Weights of a small mixture-of-experts language model, trained from scratch on English Wikipedia: vocabulary 12407, a softmax router.
Below are experts of layer 7 (counted from 0) of a mixture-of-experts language model. Rows are named router (the router's row for the expert), gate (a neuron's input weights, with its number), up (a neuron's input weights, with its number) and show model dimensions 0-255. Each number is 128 + 32 x the weight over its row's rms, rounded and kept within 0 to 255. Numbers have three digits each.
Before each expert's rows: "gets" lists some tokens that make up at least twice as much of what it gets as of all text; "mostly gets" lists some tokens that are sent to it at least half of the time. This comes from a sample of Wikipedia text that the model never trained on. Tokens count by the router's weight.

# expert 45
gets: "0", "9", "4", "1", "8", "2"
mostly gets: "′", "8", "9", "6", "7", " average"
router:128153155138134139155091161120159179120130085168121115164147144091133095060082116141116097092111128144133099056119132089146087153175081070167123126130095166168136120140114146169127118093037113142139083162079150114168136141137118187135135142196107143114091137129116126039074138158121108149116098103069104156125111144146086092201135123199208134112138149138175155036131091086142134143140196121104121120163149179097143133151121162175173141064101124126142087179106117158153124136101122178168115135145088127153095145166114151150126157139133131165167096128135151112161086110091088109127151163086087143166141104128119125134160124096178089155138101084077107134144107152095149083063059150170114137107133109178087194150118189113152124132104176134187184173077146135157178164161131
gate0:173103094140158097124127128122172110079186081126112132137157162143148104201173119191092162081172113122112112091138127104108126108167112150161110087167103140120094141094066130154176181107132088175160168075088091096183101136185158145138129115148128173130174119134099145104120108097080112148114103138124108065135155123105115156113143134151149099117157099124128123170125142118100106176159129154157156156129130106130006132122086128126112098139141129151103152115154101122063113146125113151046108110145107139163116185154129120164111043200146099096072114117129164219107073136086122140118144105112124087145089129134103105073142126144137116116152072048118047135134120142106252142101129195121148163166125119153115108063169108070119117100102129177143156103129099139159148120125124
up0:123125131177130079109155109129145113085164161137132156066107105164110173208134126174133122104195166150103087125101207073075136178133074111111147117104135001136098113121072054108091145135132140126178190111090019111166098166101131126134181090127150116077144112106062128115119111148134125119153118150155133096130138147128095160137092130133131106091142112107118145150156132134114085133082114131165188123113177134159099159160141142131150131150141140146089162099148166087134135126123132106101102079133167185143131169072111141102098166122083167085098119087167172101054110143062061124171104140111105099159101106100157101094174112167178138144131114095142076124152108120134131171199163119084121137193111136174143174091151155104121173142103199100132125131094135110146127127105122

# expert 52
gets: "0", "1", "5", "2", "9", "3"
mostly gets: " due", " $", " LINEAR", "ó", " months", " DN"
router:127140118153126124119182158125106105122095084129123146176174137136141105116127122110092155150148107174103152137127113113107105117189122076118159084089157103166204106112110139152111068112133121139152114074118122092159117167092178188117113110128107100115112102178198135136146119160177078107146102086088126154109192065161092090100141096145151134088135088086182148144135101134078167187146169125096151141138097146104169119153163108076137121172095153151185146139143133070166154156157153172170092129102134117107136059127085194133105081084165104092168135146188112210146170130197147140162126092136109145155170110078129150126095099114130163126135094156069133112112196133157128113101142219204120150223115142117113124126116135129168107091181149101170120098113185097086123183157099
gate0:159125154106095091116145144091087129103086072063157157167156167193150103179122117182103151096127111092101136159176035133135131083111191138107177107105130127073131137065159156104113117114068099139146160063140126083141117148117117093156124178102168174154104118132108050148122091095070119075099144126096165117158160108147135125067125129162138144113121106157150129142131043121128109108094114106079125147112123111159167164178065126141149118168065147142171126157184164111138102122170123132117144123192169032160142144145131166147111140138138173130193149141075153130192135163187143116108114065086163098157124120142114133127103115153117169171067107144066140115144116075111141157127171149108133117110094161092140105127155096175093098235125160156104098118125132103110130120095111
up0:134163129173113165125108108148131133143159187147151153081101115098074133100100164066145138105113126127138116074053175128096159153104101132166064210133097113142115120193149074140081158112196199120137125133137153161136170126148104105092162137166085096099151143157098177133122115149135144152153117167163111086125097135121138174142089125114118110126127125095078100111131182145128158186116140178160122157115144076173100080083159095107079101143140141105149139080069084167125204146058164143138075098061088177107087113087124103184160159146138084126061045144165089136087097133092093138090079200185109132112110150113161104133144153113086099072149168164133153137126131180133141108147141117138101143140115133139141103127145160110129167094122103118113147190164128194165133107177088

# expert 48
gets: "2", "1", "3", "0", "6", "8"
mostly gets: " con", " pro", " Awards", " Olympic", " Championships", "idae"
router:137102150154134144193122130123141205136099120110094125110156084139132132130127112159134165139119115132150090123054130102164095173092135130100170092098091133158130156108139194123059065091093162155148175111120140090129139131145174092109141137164147198081132098142146095157079124143074094132068125132112145178149039128118117145188161083111155121135184069099133136104194151137063125188132132128087085127096156209134110165091124138143147168091131113119134133146104149218138133124084161083132144138152097093135081079214166115144123130072153109119114079147177158142118150155178122177139124139086132079162132100152098159186178081127155187113096112152107167173157173132172115107114153152090185146103117146100078084114068152194112150092117168124101159163131152137130133130129121
gate0:105097159117118202113124085143189172155104098158114088162146121137157102105163132123163066116128120119136110171150105247113111052113093125150075101101122007110172160136171144113108096131123135127096135084085164122133176188069161114108112140139114117080111108135127107127112077127159102178089152110169159113088066112155090132087146104109132162140193055138120115070167104149089172144136163156131037130162070158150134141095176099154110111167105159091119117094089142144094137100124158123094157116168155134149137070141145149175138099098111095195117125147092129113105143052092167116079127104107106097135147110110110129172133157126081133138099143166115130094133150153109177169093184155091162143127109155120185104091160160159146113135138082149114125115069138093170142139137086
up0:195170095113131088083124170170131171156057121102103155102159142114114154156110113121150149149123104112160155141134107133109196198142101088152066084103124120124184075081109106116106105171123107082076107122092138136175182096096132174187135142122200121171132116128123169149146099127056165121071087116100075132162141110109099163135087172101148081128143110123153049112094102142154145143115120144065178047141095062145163123096082169167123149166095127091083124135160151132148100096133115129147187124095134136160100183117083139128110093107184208099133132060165144126187118124120120125127120199107099186137125101170098104066158137132094122140132128166149144159177114147078098103119142193148122097186115106144133124147144130129102119129175155150152054138118146074119132100140166